config.toml
balance_bias = false
init_std_o = 0.00513
init_std_up = 0.0316
beta2 = 0.95
schedule = "wsd"
z_loss = 1e-05
train_tokens = 753700000
Below are experts of layer 15 (counted from 0) of a mixture-of-experts language model. Rows are named router (the router's row for the expert), up (a neuron's input weights, with its number) and show model dimensions 0-191. Each number is 128 + 24 x the weight over its row's rms, rounded and kept within 0 to 255.
After each expert's rows: a language model's description of what the expert responds to. This comes from a sample of Wikipedia text that the model never trained on.

# expert 43
router [127 120 104 159  71  93 119 139 143 158 113 141 152 122 122  98 150 102 160 106 172 141 142 110 105 101  92 142 147 137 217 144 140 105 125 118 102 162 126  75 127 118 129 140 133 128 100 155 104 150 131  99 111 142 127 108 147  73 127 118 115 141 117 139 155 139 186 130 165 114 141 122 117 124 163 109 111 159 122 110 129 124 137  87 133 127 144 176 149 114 174  92 151 128 140  99 162 137 148 103 131 137 132 100 127 116  94 102 146 137 146  93 150 129 139 175 138 106 136 140 113 145 154 115 130  97 134 145  98  88 130 122 101 130 127 174 127 193 137 153 154 118 105 130  90 130 132 143 146  88 124 146 132 139 121 165 115 128 111 122  98 137 137 147 127 106 151 161 120 114 187 170 149  89 171 170 120 156 134 110 128  89 104 134 123 124 148 130 107 109 153 148]
up0 [113 119 138 144 123  93 183 143 126 118  98 150 156 145 131 122 135 100 176 116 179 125 109 118 129 112 101 105 136 134 138  95 114  76 134 155 123 123 117 131 177 139 112 128 121 101 131 125 168 171 115 121 113 124 148 120 132 125 116 106 114 173 184 121 129 131 171 106 138  74 153 122  87  97 147 127 120 129 133  70 146  91 117 157 121 120 172  72 142 114 147 149 133 122 150 120 179 153 148 157 136  88 129 129 122 142 127 158 124 128 108 136 129 157 144 141 143 133 117 127 153 180 165 100 123  95 143 120 106  92 115 133 105 126 152 126 141 152 119 145 124 162 119 112 114 105 124 120 108 118 140 130 135 130 107 183 152  62 140 131 157 127 119 125 137 136 122 125 141 121 127 175 141 134 194 105 167  94 138 117 147 144 113 109 138 195 145 172 118 119 123 169]
It responds to: Credit-list separators. Dashes, commas, "for", "as" and pipes after names in album personnel lists, cast lists and works lists, like producer credits.

# expert 8
router [109 164 128 175 110  94  75 119 115 139 129 127 110 116 156  57 117  89 197 183 144 118 141 138 113 124  98 151 141 175 163  99 112 112 123 123 141  82 185 122 123  78 136 137 129 120 126 170 148 126 145 142 133 123 158 108 101  93 108 123 114 150 174 137 157 161 146  91 158 133 140 126  97 121 142 102 106 142 111 106 132  94 185 127 124 130 138 115 124 146 148 131 146 119 136 142 146 124 150 124 140 112 121 126 164 119 154 124 149 141 102 123 153 174  92 142 133 129  97 153 118 161 132 161 108 120 143 127 111 136 110 115 122 106 147 164 109 140 134 180 159 116 107 137 101 141 107 151 139 124 150 110 162 138 111 130 168 107 105 170 114 133 158 127 109 121 119 173 134 135 138 137 111 140 192 138 173 152 150 142 154  86 128 142  99 149 122 123 137 128 159 146]
up0 [ 90 139 109 158  94 126 127 147 147 129 123 159 124 114 116 127 135 114 106 139  92 129 173 116 141 105 124  87 114 184 127 148 145 137 110 130 134 156  94 132 200 126  94 148 142 113 151 111 119 151 134 111 147 149 116 173 114 144 116 144  81  85 148 125 113 151 137 113 188  93 181 113 150 160 136 172 130 129 155  90 161  86 109 133 142  98 146 137 129 149  98 139 112 106 123 127 138 135 127 128 151 137 116 113 117  91 161 165 147 107 166 101 139 161 155 125 137 136 123 137 122 157 133 159  89  73 164 112 126 111 106 128 138 104  83  97 167 113 152 110 134 110 176 122 117 129 150 142 153 135 153 104  94 143 152 151 112 126 118  79 114 177 122 141 109 120 159 148 124 146 136 135 140 126 118 174 155 100  95 112 116 168 156 161  95 133 133 112 149 141 142 101]
It responds to: Clause-linking conjunctions. Coordinating and subordinating words joining clauses or items, such as and, or, which, where, but, who, after commas; also commas.

# expert 36
router [125 152 124 198  95  96 150 130 105 160 111  88  94 117 105 100 128 158 116 124 176 155 119 112 108 114 145 134 152 198 142 170 159 130 151 175 123 133 109 132 170 139 128 150 140 131 129 139 128 127 147 130 109 123  99 115 125 143 138 123 136 138 167 127 141 118 198 147 149  79 137 146 135 130 167 142 133 151 125 104 154 111 140  99 144 149 140 165 155 149 133 101 115  97 164 177 128 109 165  80 132 121 155  89 158 115  96 116 163 153 117 145 144 133 127 128 135 106 139 148 118 143  99 130 111 104 137 130  99 139 134  92 163 100 125 169 138 144 144 144 151  82 190 139  97 111 134 141 157  89  96 112 104 178  99 137 117 150 120 144 122 137 133 134 139 140 148 140 110 131 180 146 111 136 129 180 121 134  97 141 161 117 131 136 105 150 133 148  90 130 137 136]
up0 [ 86 104 111 136 115 121 115 116 106 119 141 131 153  92 110 114 126  87 159 146 146 123 146 136 121 137  80 125 147 101 166 149 110  91 113  89 111 124 168  84 117  95 122 181 132 152  88 175 132 140 126 188 126 146 147 106 120  97 103 137 128 117 118 149 147 183 149 113 142 117 156 101 116 101 140  95 120 147 102 118 139  99 163 158 149 113 143 104 132 126 163 160 174 120 143 138 133 163 130 137 107 119 143 128 174  93 107 115 132 173 106 137 115 159 103 162 151 109 105 136  82 168 157 130  98  85 132 138 118 103 127 101 107 137 108 142 178 140 127 156 148  89 130 150 118 117 153 119 102 106 159 123 131 138 101 131 114 125 114 100 140 133 106 159 153 138 130 137 115 118 152 144 124 108 159 115 152  93 126  78 191 113 112 131 126 159 132 174 135  77 140 123]
It responds to: Leading number digits. First digit of numbers, mostly 1, in ages, weights, years and counts inside infobox or list text, e.g. (aged 102), (158 lb).

# expert 26
router [132 137 112 146 108 135 120 114 109 128 121 126 130 112 151 125 150 125 166 187 124 159 163 123 117 149 105 159 138 136 151 181 145  83  90  99 115  85 148 107 137 137 135 149 123 145 106 151  76 143 113 152 125 159 126 142 173 110 116 101 122 128 143 150 169 150 166 115 147 115 171 147 114 125 144 133 123 129  82  70 142 136 147 104 130 119 132 130 130 181 151 116 146 113 143 152 114 165 131 157 129 131 136 117 155 115 137 109 116 140  99 158 151 131 131 132 146  89 141  99 138 158 111 145  96  86 139 148 105 127 151 117 118 149 132 114 198 117 113 165 128 108 170 135  92 101 140 140 155  88  90  71 130 165 134 136 114  95 121 154 118 115 139 165 117 127 137 170 115 134 127 143 149  91 188 154 138  92 142 114 184  86 131 145 126 155 133 145 101 111 153 126]
up0 [112 127 112 123 109 138  88 110 134 121 131 149  98 103 126 142 130 124 120 145 128 140 173  92 139 133 113 147 145 143 139 149 112 110 152 155 141 132 124 171 140 134 153 114 114 151  96 155 135 136  86 168 131 164 190  94 142 145 102 118 215 109 175 146 129 129 119 100 118 127 166 145 101 108 120 134 166 133 154  94 116 112  97 120 109  86 103 157 163 129 122 129 131 116 128 187 127 161  94  85 157 120 173 134 114 110 124 156 102 144 147 116  98 150  72 107 137 142 140 100 156 164 154 148 114 157 139 145 116 111 160 118 166 127 159  85 150 143 104 121 137  99 150 112 146  96 130 120 135 120 120 135 118 147 131 109 120 125 138 131 117 132 150 123 123 166 122 115 124 141 109 110 137  96  83 112 159  91 149 130 109  73 165 159 137 100 160 158  93 153 168 132]
It responds to: Plural and institutional nouns. Noun endings and whole nouns ending a phrase, often plurals in politics, law and sport, such as candidates, troops, Representatives, coaches.

# expert 53
router [107 160 153 148 117  94 144 153 105 153 120 113 105 115 112  92 120  81 179 159 152 131 129 128 115 139 145 134 120 120 147 171 130 120 108  98 102 117 133  96 134 108 110 121 133 133 112 147  79 129 103 125 123 146  84 120 144 120 134 116 123 141 119 136 171 135 172 144 156 131 130 123 143 123 144 118 118 130 127 134 152 127 142 124 123 146 148 156 147 193 140 125 120 121 184 133 142 123 147 131 171 148 153 118 184  46 145  99 120 142 104 174 139 111  77 137 158 103 138 115  94 171 125 189  90 117 157 183 101 118 148  85 132 158 124 143 127  95 139 172 131 134 145 129 108  96 170 114 111  98 144 118 109 145 113 138 108 108 150 102 152 139 149 113 130 121 155 165 146 133 142 167 142 135 139 124 120  90  91 131 166 123 116 145 130 133 132 168  86 118 162 134]
up0 [107 157 165 113  80  80 151 167 124 195 142 141  97 123  97  76  98  74 164 133 147  93  89  93 134 131  92 110 106 121 143 115 127 117  81 138 150 109 137 146 130 155 115 125 122 158 137 152 135  92 129 148 188  98 162 118 140 107 162 116 131 139 105 125 124 124 140 125 124 111 127 171 114 144 114 129 169 121 115 111 120 124 117 105 108 139 138 169 132 138  96 116 135 129 144  99 169 121 181 135  95  62 130 133 209  68 157 139 105 134 122 130 150 114 104 167 142 127 143 112 133 115 113 156 110 111 134 156 117 131 140 143 143 113 144 110 143 156 139 146 121 127 112 127 160 126 127 112 118 114 153 143 100 115 103  70 122 142 124 146 160 109 153 143 127 154 145  92 125 148 121 102 116 101 136 112 134 115 106 116 151 139 145 140 129 102 125 119  87 120 125  82]
It responds to: Word-initial lowercase pieces. First letters or short onsets of a lowercase word split into pieces after the or a, such as b|ridges, fl|ights, w|elfare, dec, enc.

# expert 17
router [102 142 113 171  87 105 127 133 108 108  96 159 126 124 122  99 121  84 163 140 158 116 139 110  86 141 100 129 123 112 197 180 142 112 120 143 107 150 103 105 154 101 120 141 114 151  82 170 134 129 121 129 122 149  78 104 147 114 145 141 115  98 135 142 151 132 178 114 136 127 139 151 103 116 165 140 135 130 133 123 123 110 138  89 112 145 139 126 151 141 114 132 135 144 146 160 172 164 165  99 157  98 124 153 194  91 155 113  91 101 114 154 151 159 138 172 143 126 152 162 100 144 119 148 102  97 153  97 105 113 136 107 133 111 115 172 160 147 159 147 146 143 192 141 111 105 137 141 121 151  88 102 116 128  98 164 118 116 135 103  96 136 118 127 153 135 121 148 117 129 118 178 143 131 131 172 157 119 146 113 159 155 109 148 152 151 154 139 150 119 145 130]
up2 [141 131  98  99 113 102 140 131  88 155 145 136 165 105 106  88  93 158 137 107 138 131 121 133 135 130 102  99 161  90 137 163 129 123 121 146 128 120 159 105 107  72 123 127 161 109 111 129  96 139 181 116 109 134 152 101 138  94 136 137 134 155 169 159 108 151 143 152 163  79 138 123 135  72 161 151 134  90 112 101 148 124 138 132  70 126 135 131 145 143 140 132 144 130 114 127 166 131 150 138 179 170  98 135 171  87 125 114  92 134 137 181 115 114 105 128 115 136 129 142 133 117 144 134 134 161 110 151  91 151 129 175 157 143 121 146 128 117 118 134 170 107 171 125 145 111 129 136 113 117 140 101 146 104 112 138 115 149  86 130 123 148 156 116 115 113 157 168  89 111 165 168 173 117 131 145 172 122 147 124 157 145  86 152 129 124 190 120  95 146 131 121]
It responds to: Census and table statistics. Digits, percent signs, table pipes and words in census demographics and data tables, such as households, median, residents were, from two or more races.

# expert 63
router [109 138 112 178 110  84 131 100  95 165 126 107 163 129  98 113  96 117 160 179 148 181 142 104 122 139 129 120  99 125 127 153 148 131 111 120 102 121 140 141 138 120 112 139  77 133 115 152 155 147 130 144 166 119 142  83 173  97 120 110 139 113 157 145 123 127 175 112 139 102 153 138 109  83 149 110  85 133 109 125 136 114 152 112 117 101 134 133 111 153 148 108 129 109 132 155 162 132 160 149 100  91 130 105 159 102 148 107 139 145  96 129 150 177 119 128 175 102 119 154  95 147 122 164 121  90 148 158 127 113 106 123 103 108 114 174 146 149 149 150 135 105 160 159 101  92 135 136 142 123 100 111 126 164 120 123 147 113 125 128  82 120 151 153 114 136 111 128  84 128 172 136 119  82 164 119 173 146 119 127 185 112 117 137  83 144 133 173  98 122 127 151]
up0 [140 159 124 156 131 122 121 175 143 124 158 137 112 147 178 124  91 128 192 151 198 144 115 147 131 150 114 148 156 112 120 161  86  98 120 114 148 143 137 156 113 133 133 123 119 122 139 134 139 144 134 127 115 114 138 164  98 148 133 119 165  74 155 117 132 119 142 142 122 151 139 105 122 101 103 120 165 119 162 126 122 159 139 159 117 165 128 161 147 133 128 144 113 121 128 154 142 205 141 170 135  90 103  83 180 154 111 102 132 122 101 167 152 154 157 147  72 110 128 148 142 142 145 137 146 108 113 143 151 114 113 118 136  79  91 121 143 158 101 125 127 124 155 113 133 127 116 139 126 114 137  93 137 142 152 152 132 123 148 114 163 113 108 181 142  99 130 122 148 153 171 128 182  68 141 109  98 111 126 118 122 124  91  99 105 155 158 112 109 110 112 128]
It responds to: Auxiliaries and adverbs. Auxiliaries, negation and adverbs after subjects or was/is, e.g. have, had, not, also, often, still, no longer.

# expert 28
router [123 129 116 146 128 137  86 158 101 144 133 139 101 159 102  75 125 109 155 165 145 129 166 116 114 138 117 124 166  80 119 101 167 110  98 121  81 135 119 128 117 111 113 131 109 131 135 144 101 157 137 154 116 148 123 132 128 119 100  99 151 122 134 134 163 145 201 146 169 150 164 119 140 125 136 119 125 154 104 104 149 125 158  85 129 165 129 138 164 147 143 151 141  98 130 150 162 131 146 140 160 124 157  72 159 120 142 109 110 134 124 112 133 168 104 128 145 134 112 122 128 158 160 160 123  99 166 128 132 107 160  70 114 107 126 117 164 119  91 168 130 114  74 113  87  92 139 122 138 113 104  94 116 132 126 141 116 123 128 147  91 122 105 171 102 145 142 134  88 116 165 165 133 108 126 118 149 177 113 134 170 112 129 142 128 133 123 115  85 119 197 125]
up0 [139 138 129 149 117 138 103 126 108 101 121 168 127 130 142 126 155 150 121 110 153 124  76 101 106 143 102 143 126 140 143 118 107  92 188 132 141 121  90  99 149 135 191 110 153 117 104 120 124 131  70 100 120 116 148 106 111 147 146 117 107 155 151 117 111 154 141 127 132 142 127 101  74 111 137  91  97 140 144 139  77  91 119 156 104 127 117 110 141 133 123 136 125 105 156 137 106 138 137  58 141 141  78 155 103 130 114 110 130 139  99 154  84  96 110  91 113 128 158 118 144 123  80 135 146 136 136 123 129 111  78 126 151  79 124 118 103 152 113 130 117  84 127 130 119 125 129  80 110 108 116 117 116 142  82  97 172 126 107 107 173 136 114 112 147 130 157 172  52 105 111 131 142 136 126 130 120  92 146 126 113 108  90 116  80 124 145 109 145 130 136 157]
It responds to: Copulas and commas. Forms of be (was, is, were, been, being, became) right after a subject such as it, he or which, and clause-ending commas.

# expert 30
router [119 103 118 151 103 122 127 131  92 136 115 134 141 114  94 101 125  70 155 182 149 117 148 117 126 126 122 131 122 141 156 134 170 124 144 123  62 153 144 114 145 106 114 147 122 150 108 129 135 146  99 130 127 149  86 116 148 126 118  86 117 135 150 124 137 137 135 136 156  96 148 106 131  76 198 112 126 138 133 128 171  74 169 104 111 149 127 134 163 189 153 130 128 127 175 139 148 130 152 174 170 114 154 112 152  36 127 124 154 138 111 156 142 146 108 133 157 107 123 134 115 165 123 169 122  95 138 130 119 131 148  93 123 112 116 163 125 137 113 169 140 124 183 125 114 114 141 114 141 131 130 127 130 137 129  98 126  94 126  95 127 117 131 126 136 126 148 150  91 143 134 158 131 116 165 182  93 108 114 112 162 142 114 132 113 158 148 167 137 117 133 160]
up2 [118 130 148 150 107 116 154 129 137 184 126 144 166 129 118 100 152 107 142 117 143 114 124  75 129 127 136 127 118 162 142 162 170  94 105 115 114 136 169  70 161 122 131 120 128 132  77 131 149 199  93 139  94 149 120  96 100 149  96  99 133 131 113 127 122 127 135 109 105 144 101 119 167  78 134  98 139 136 126 129 152 131 132 136 100 113 143 107  98 130 142 166 140  91 160 153 163 129 121 143 136 135 119 125 140  66 160 141 139 122  96 128 120 149 143 165 172 125 121 168  71 129 133 119 101 121 156 103  62 145 151 127  75  94 123 151 133 121 105  88 128 137 143 151  77 120 133 118 102 139 118 142 108 124 112 169 136 105 116 115 116 146 117 125 126 158 157 142 127  99 121 150 160 138 129 126 126 171 144 142 171  71 131 111 134 152 114 138 120 124 116 168]
It responds to: Capital initial letters. Single capital letters starting names or abbreviations, often in tables and lists, e.g. K(BL), L(DU), S(idharth), P(iñol).

# expert 15
router [121 135 108 157 127 109 105 150  76 131  98 141  92 137 134 106 133 113 167 152 165 136 104  75 132 124 155 117 122 148 170 168 148 119 110 115  87 129 135 134 141 124 126 155 149 136 121 144 133 162 120 132 109 123 100 126 123  80 113 103 113 145 145 138 144 163 160 135 145  98 147 128 123 114 133 138 127 121 153 117 129  85 154 102 115 128 108 140 158 214 152  95 140 118 162 132 156 126 147 169 110 138 124 129 135  57 133 140 175 100 125 138 161 132  93 145 136  74 104 116 150 148 124 152 130 110 142 130 109 129 153 106 117 118 161 170 155 137 111 162 147 124 154 138 106 113 175 140 139  96 132  91 122 176 142 186 119 102 152  90 131  90 112 139 159 143 156 165 122 115 175 141 154  97 160 144 133  91 110 133 170 118 111 106 132 136 135 139 133 107 139 151]
up2 [135 101  90 137 137 146 115 155  82 147  88 151  94 133 201  94 146 138 130 143 145 145 158 153 145 128 141 127 142 138 122 124 119 132 149 167 138 138 126 162 152 123 168 150 128 116 151 130 120 179 120 167 145 123 129 159 146  89 108 150 107 153 154 152 118 137 143 153 127 104 173 116 157 158 162 142 111 157 125 110 142 159 133 136 119 133 109 101 137  86 132 109 160 107 137 130 127 147 123 121 188 150 146 176 150  97  90 169 163  97 131 109  79 139 159 164 118 117 125 122 173 120 124 124 148 114 177  99 113 146 105 138 117 176 128 163 111 156 123 131 116 151 127 152  96 114 103 126  79  97 132 116 138 142 112 191  99 126 121  81 119 130 110 150 142 122 123 126 130 111 177 168 155 158 161 132 111 100 125 121 167 118 148 123 115 127 135 121 129  85 116 138]
It responds to: Initial consonant pieces. Word-initial consonant or cluster pieces opening names and nouns, often in game, wrestling or sports tables, e.g. G(amer), M(atch), Fl, Sh, Bl.

# expert 3
router [ 69 107 131 177  98 128 120 102 106 113  89 121 113 145 148  75 107 121 128 109 141 124 139  98 148 165 121 140 125 115 156 118 135 131 125 129 133  98 179 102 189  94 121 122 119 138 111 151 132 142 106 191 143 150  80  93 162 110 132 122  90 142 172 175 129 137 199 115 173  88 151 120 135 142 153 122 141 175 110 138 156  86 123  66 149 113 156 156 146 140 144 138 137 105 158 176 151 142 148 113 142 119 121 133 131 127 131 146 139 117 112 129 137 113 111 130 179  96 123 145 127 167 135 123 117  87 132 133 143 111 134  99 106 122 112 118 149 132 118 134 152 103 111 151  98  96 161 135 142  91 141 116 103 146 104 131 121 105 158 137  89 130 173 113 123 153 141 153 101  98 133 142  93 147 142 124 113 142 120 143 160  97 128 122 153 132 136 160 130  94 125 145]
up0 [ 96 138 157 113 129 143 134 157 124 154 119 100 128 105 128  84 142 153 116 136 103 128 163 111 128 129  99 150 137 122 155 128  87 153 156 164 144  88 114 128 142 139 135 139 125 192  84 131 134  97 135 157 127 155 119 131 133 129 105 100 114 150 141 143 132 152 135 118 173 165 102 136 103 117 157 165 113 140  93 159 140 138 141 137 128 146 132 137  90 128 121 137 138 130 146 150 104 180 156 128 170 180 114  97 129  94 102 122 120 168  89 135 110 150  78 101 153 116 151 158 140 133 143 148  82  80 154 162 136 116 131  96 107 138 117 149 154  89 122 153 152 120 155 114 121 127 126 123 173  96 104 158  87 109 148 157 141 139 125 169 141 150 124 163 120 136 123 145 137 209 130 135 118 165 152  92 151 127 136 156 181 111 150 123 130 169 106 119  99 142 104 142]
It responds to: Table cell separators. Pipe separators and commas between entries in sports results and listing tables, e.g. Japan | 0–3 | Japan, Burbank, CA; also vs, defeated, born.

# expert 14
router [ 94 130 121 185 110 119 120  82 105 145 140 149 122 140 123 121 125  75 125 154 137 124 124 156 113 111 118 138 104 138 218  95 156 142 154 114 121 122 148 163 142 125 144 167 140 128 141 112 145 124 119 163 103 143  96 122 131 120  91  92 129 119 131 155 148 130 136 134 153 119 129 113 116  96 158 109 131 132 111  84 142 121 156  97 108 154 133 153 118 168 141 108 150 113 169 161 129 168 148 125 154  98 133  90 150  90 110 136 122 121 102 166 127 146 143 153 148 104 131 136 118 146 123 131 136 135 145 147 102 124 137 120 113 134 115 131 150 143 132 165 150 159 189 133 124 138 147 163 183 114 189  93 129 141 118 136 140 159 154  75  74 134 141 140 114 119 131 178 133 124 120 146 154 124 165 184 117  85 127 136 181  90 139 153 130 167 145 155 153 131 134 128]
up2 [100 118 121 146  82 148 122 121  95 133 134 143 114  95  80  89  96 114 197  93 132 110 103 118 139  98 141 105 142 103 129 113 147 133 123 140 143 121  99 146 135 156  92 124 110 120 145 140 128 177 149 129 156 113 115 127 120 127 136  97 106 131 128 182 159 187 124 128 138 114 102 119  80 129 129 120 153 105 127  65 133  98 117 120 103 138 157 134 113 113 146 134 185 108 105 141 122 130 162 142 153 120 149 114 118 126 160 123 106 124  56 138 166 150 113 143 107 139  94 138 145 105 122 147 124  96 126 119 170 102 130 174 120 143 106 126 150 127 126 165  83  93 122 139 146 137 130 129 147  88 151 169 118 121  99 148 128 117 122  95 118 145 144 124 137 159 130 143 122 162 133 142 132 116 119 134 147  97 154 159 181 122  97 117 123 103 139 218 150 127 145 157]
It responds to: Capital letters in abbreviations. Single capital-letter pieces inside acronyms, codes and compound names, such as J(P), B(D)C, A(HL), EF1.

# expert 57
router [114 131  90 163 111 116 105 129  94 151 121 148 135 123 139  73 138 109 126 151 166 127 169 101 143 108 131 186 106 110 143 167 175 126 125 114  88 122 119 103 135 118 136 145 154 159 150 146 121 180 152 158  92 125  96 117 163 109 121 117  92 124 141 174 189 140 166 124 135 133 148 121 137 102 150 144 161 159 129 127 134  98 121 116 134 137 154 118 158 107 169 117 123  86 163 143 137 121 173 135 158 123 141 126 145  88 155 112 152 162 122 131 156 128  86 136 179 111 101 165 111 153 138 157 103  93 162 149 134 116  97 143 154 151 156 122 187 130 133 142 155 122 128 154  98 124 157 139 138 135 117 135 132 144 108  93 104 119 141 120  90 162 153 150 177 141 140 130 128 139 139 129 115 121 163 131 160 171 148  92 165 165 107 128  96 147 126 130 137 133 149 112]
up2 [119  85 144 120 145 128 120 182  98 140 111 140 132  66  86 127 135 163 120 119 117 169 153 122 108 144  77 155  96 126 122 155 161 126 149 130 136 126 145 149 120  97 157 154 159 166 144 131 132 170 132 132 104 129 122 115 143 177 165 137 113 115 141 134  81 119 146 109 155 142 135 146 140 175 143 101 116 143 127 110 129 140 109 103 151 127 132 109 114 151 126 104 137 148 100 143 108 108 143 161  94 122 157 172 134 126 133 125 139 142 125 180 111 159 100 127 103 138 120 163  87 107 110 119 130  96 152 141 141 112 130 135 144 153 119  82 109 129 149 119 165  85 117 129 103  78 165 123 144 103 103 149 109 129 113 129 124 141  87  90 131 128 157 118 177 128 128 113  84 151  89 116 169  92 139 138 223 134 118 140  98 136 118 149 135 103 161 141  99 123 123 140]
It responds to: Symbols and IPA markup. Slashes opening IPA pronunciations after a parenthesis, LaTeX ^{ and _{, backslashes, non-Latin script bytes and odd spacing, e.g. (/məˈ.

# expert 22
router [115 149 105 165 132  95 148 145  87 168 135 111 141 130 175 135 116 118 150 177 124 152 122 128  93 122 100 138 127 118 168 197 165 113 117 117  99 121 119 132 165  89 104 167  99 157 104 152 117 140 153 135 131 145 152 118 148 131 119 104 107 124 142 155 147 164 167 138 155 102 154 143  90  88 183 115  97 154 112 127 135  96 154 114 129 120 151 157 139 175 156 150 142 117 182 150 163 161 135 133 132  89 131 109 163 114 119 113 142 120 115 132 152 171 110 154 168 128 118 162 123 156 103 147 119 104 159 162 108 106 143  92 132 128 155 148 165 126 140 168 148 138 151 143 109 122 153  84 138 126  96 125 110 146 111 129 106 108 117 133 105 151 153 151 110 129 135 167  98 111 143 160 127  94 166 161 157 125 105 127 167  96 107 124 110 137 143 158 107 129 152 116]
up0 [116 163 141 115 158 110 153 164 128 153 138 149 150 145 143 134  82 112 111  92 118 138 119 130 104 107 116 157 158 145 145 100 129 117  94 129 127 152 105 127 154 123 151 139 177 123 148 145 133 103 145 145 127 188 142 132  97 128 161 120 139 164 156 144 127 137 121 126 124  48  97 135 129  87 167  94 120 128 143 107 109 111 120 161  63 143 162 121 148  96 173 168 172 140 150 160 145 160 154  94 121 117 133 111 125 117 108 135 151 137  94 149 108 151 139 106 136 126  89 146 145 149 117 107 114  58 149 163 143 135 166 107 137  53 161 130 118 126  80 121 164 149  98 144 110 128 136 124 118 109 131 112 128 118 106 146 118 101 161 154 137 156 119 114 125 145 102 138 130 132 116 188 114 107 154  84 123 109 135 146 126 117 105 127 146  93 120 123 123 136 133 150]
It responds to: Nationality and group adjectives. Adjectives and nouns for nationality, religion, sport or institution that modify a following noun, such as French, Catholic, football, police, Byzantine.

# expert 21
router [112 130 108 177 111 107 147 116 100 188 122 115 128 118  81 128 121 113 176 173 136 134 145 114 112 118 113 119 143 170 163 118 147 103 117 105 108 122 155  96 154 123 118 154 123 138 127 157 133 149 132 110 101 170 163 123 139 132 139  92 145 136 141 124 159 149 177 100 130 105 146 109  97  78 141  99 131 168 143 102 137 137 113 121  83 127 162 102 143 113 114 115 139 118 172 131 146 158 166 144 134 127 159 105 172 116 107 125 114 113 110 155 131 133  95 150 159 107  91 154 103 137 131 150 117 119 129 168 133  91 148 132 101 120  98 177 137 145 133 184 135 147 155 146  75 125 119 110 150 109 154 131 113 144 123 131 130 128 140 119 128 122  98 157 165  99 140 122 131 132 119 126 140  80 176 109 164  84  95  89 157  99 114 144 147 149 126 155  66  89 141 131]
up2 [ 79 123 151 126 140 137 100 181  99  93 140 164  99  89 103 148 142 129 135 134 121  84 116 143 118 139  71 181 113 181 171 121 116  98 150 133 139 122 168 148 125 157  78 111 160 149  92 129 101 121 155 124 106 130 133 142 142  95 147 128 127 138  95 112 150 143 106 131 127 154 145 107 122 101 129  97 130 131 123 139 151 168 113 107 126 149 147 123 104 157  91 140 131 166 114 118 155  98 170 121 135  94 128  79 143 124 130  91 140 148 114 103 129 135 118 163 115 113 126 158  94 149  97 166  85 130 114 154 120 139 115 140  84 134 108 163 116 123 141 167 146 135 136 128 101 130 123  90  66 135  96 156 148 166 139 120 130 132 141 126 163  91 114 123 166 114 111 139  56 158 155 123 153 124 127 154 138 164 100 128 126 130 131 136  96 125 127 138  84 104 117 127]
It responds to: Descriptive adjectives, verbs. Evaluative adjectives and general verbs in expository prose, e.g. important, various, similar, great, provide, establish, plus suffixes like -ing, -ical.

# expert 18
router [126 144 121 160 115 109  94 104 108 166 118 128 155 137 125  98 135  88 142 174 143 164 134 118 132 136 149 126 152 143 151 118 158 128 122 105 116 110 184 119 131 125 141 167 142 158 110 156 149 142 137 160 106 130 112  98 179 119 133  64  93 145 135 133 114 125 152 166 143  99 163 137  83 106 166 108 120 142 135 130 159  82 172 116 136 141 109 146 164 146 132  95 158 132 157 173 140 161 169 137 137  87 123  84 157  77 111 103 163 134 141 186 149 159 116 123 166 113 153 138 110 151 136 157 107  90 139 146 105 119 104  85 129 123 110 160 129 163 111 147 145 129 154  99  93  95 163 138 117 104 122 119 112 135 124 139  93 127 128  74 119 125 158 141 150 130 131 134 111 155 143 162 121 113 148 174 126 151 115 119 148 121  85 141  93 142 127 155 117 131 134 129]
up2 [ 87 140 104 126  98 145 169 109 151 156 120 137 163 159 136 119  76 177 138 123 127 106 147 140 100 164 115  84 110 156 118 119 134 107 126 107  85 138 150  94 130 116 129 122 161 118 132 149 148 155 112 124 150 128 136 124 163 107 116 131 130 168 124 171 147  84 165 118 152 157 145 118 163 132 100  76  69 126 108 135 150 104 112 116  87 158 125 149 140  86 140 150 147 124 140 110 113 144 152  90 123 121 124 152 156 111 157 135 123 136  85 111 143 115 104 156 174  93 122  72 157 138 150 126 128 110 106 171 105 149 138 113 113 150  92 119 114 113 148  82 179 144 135 144  97 126 143 129 142  65 110 125 110 155  53  92 131  98 130 114 141 126 148 116 149 107 132 156 155 107 137 140 124 111 122 144 149 117 123 117 100 114 102  94 122 128 142 111 161 139 120 114]
It responds to: Word-start fragments. Opening fragments of longer words after the or and, e.g. res(umed), ins(ulin), cons(ensus), des(ired), plus New before York.

# expert 49
router [103 197 109 154 129 113  99 157 129 135  98 127 120 132 152 135 109  81 119 116 149 120 139 153  87 184  92 127 139 152 171 189 142 127 147  99 123 143 162  83 130 132 154 138 111 135 110 172 135 135 104 143 114 117 137 103 119  97 130 103 165 130 117 116 166 137 186 146 161 123 118 117 123 118 141 105 144 149 120  90 110 139 156 123 129 128 149 113 147 115 119 140 167  99 132 171 118 163 139 137 141  81 134 130 122 100  99 111 119 119 102 129 134 157  86 164 115  93 145 160 134 164  94 171 116 100 131 131 127 132 141  91  71 137 102 109 129 132 117 168 137  97 114 142 125 142 154 103 120 110 140 139  88 160 106 114 106 131 130  85 107 120 127 163 115 140 156 138  94 125 166 138 113 117 161 104  92 175 120 102 139 107 120 113 134 171 151 151  86 162 137 132]
up0 [143 119 108 195 149  95 142 135 126  98 128 120 120 144 140 120 138 112 158 133  90 153 120  74 110 128 146 147 140 105 181 109 139 129  81 147 154 137 111 119 151 154 160 130 185 120 142  98 141 159 125  85 109 185 152 147 146 141 132 115 108 135 123 168  92 163 174 112 200 120 156 118 137 109 143 147 109 130 109 138 122 112 107 141 118 111 109  98 132 122 182 120 132  83 138 125 104 137 115 167 140 156  41 113 130 127 161 137 196  98 107 137 145 159 138 140 127 159 132  95 112 136 127 130 150 100 130 106 130 152 109 127 105 152 100 129 166 115 122 116 127 143 150 121 115 135 122 110 143 103 123 109 129 176 163 153 144 146  97 113 149 125 109 161  98 135 107 139 152 107 144 115 128 139 156 100 133  98 149 107 131 118 126  74 131 152 116 126 116 134 125 140]
It responds to: List bullet hyphens. Hyphens opening bulleted lines in infoboxes and lists, plus colons after field names, and words like including, titled, called.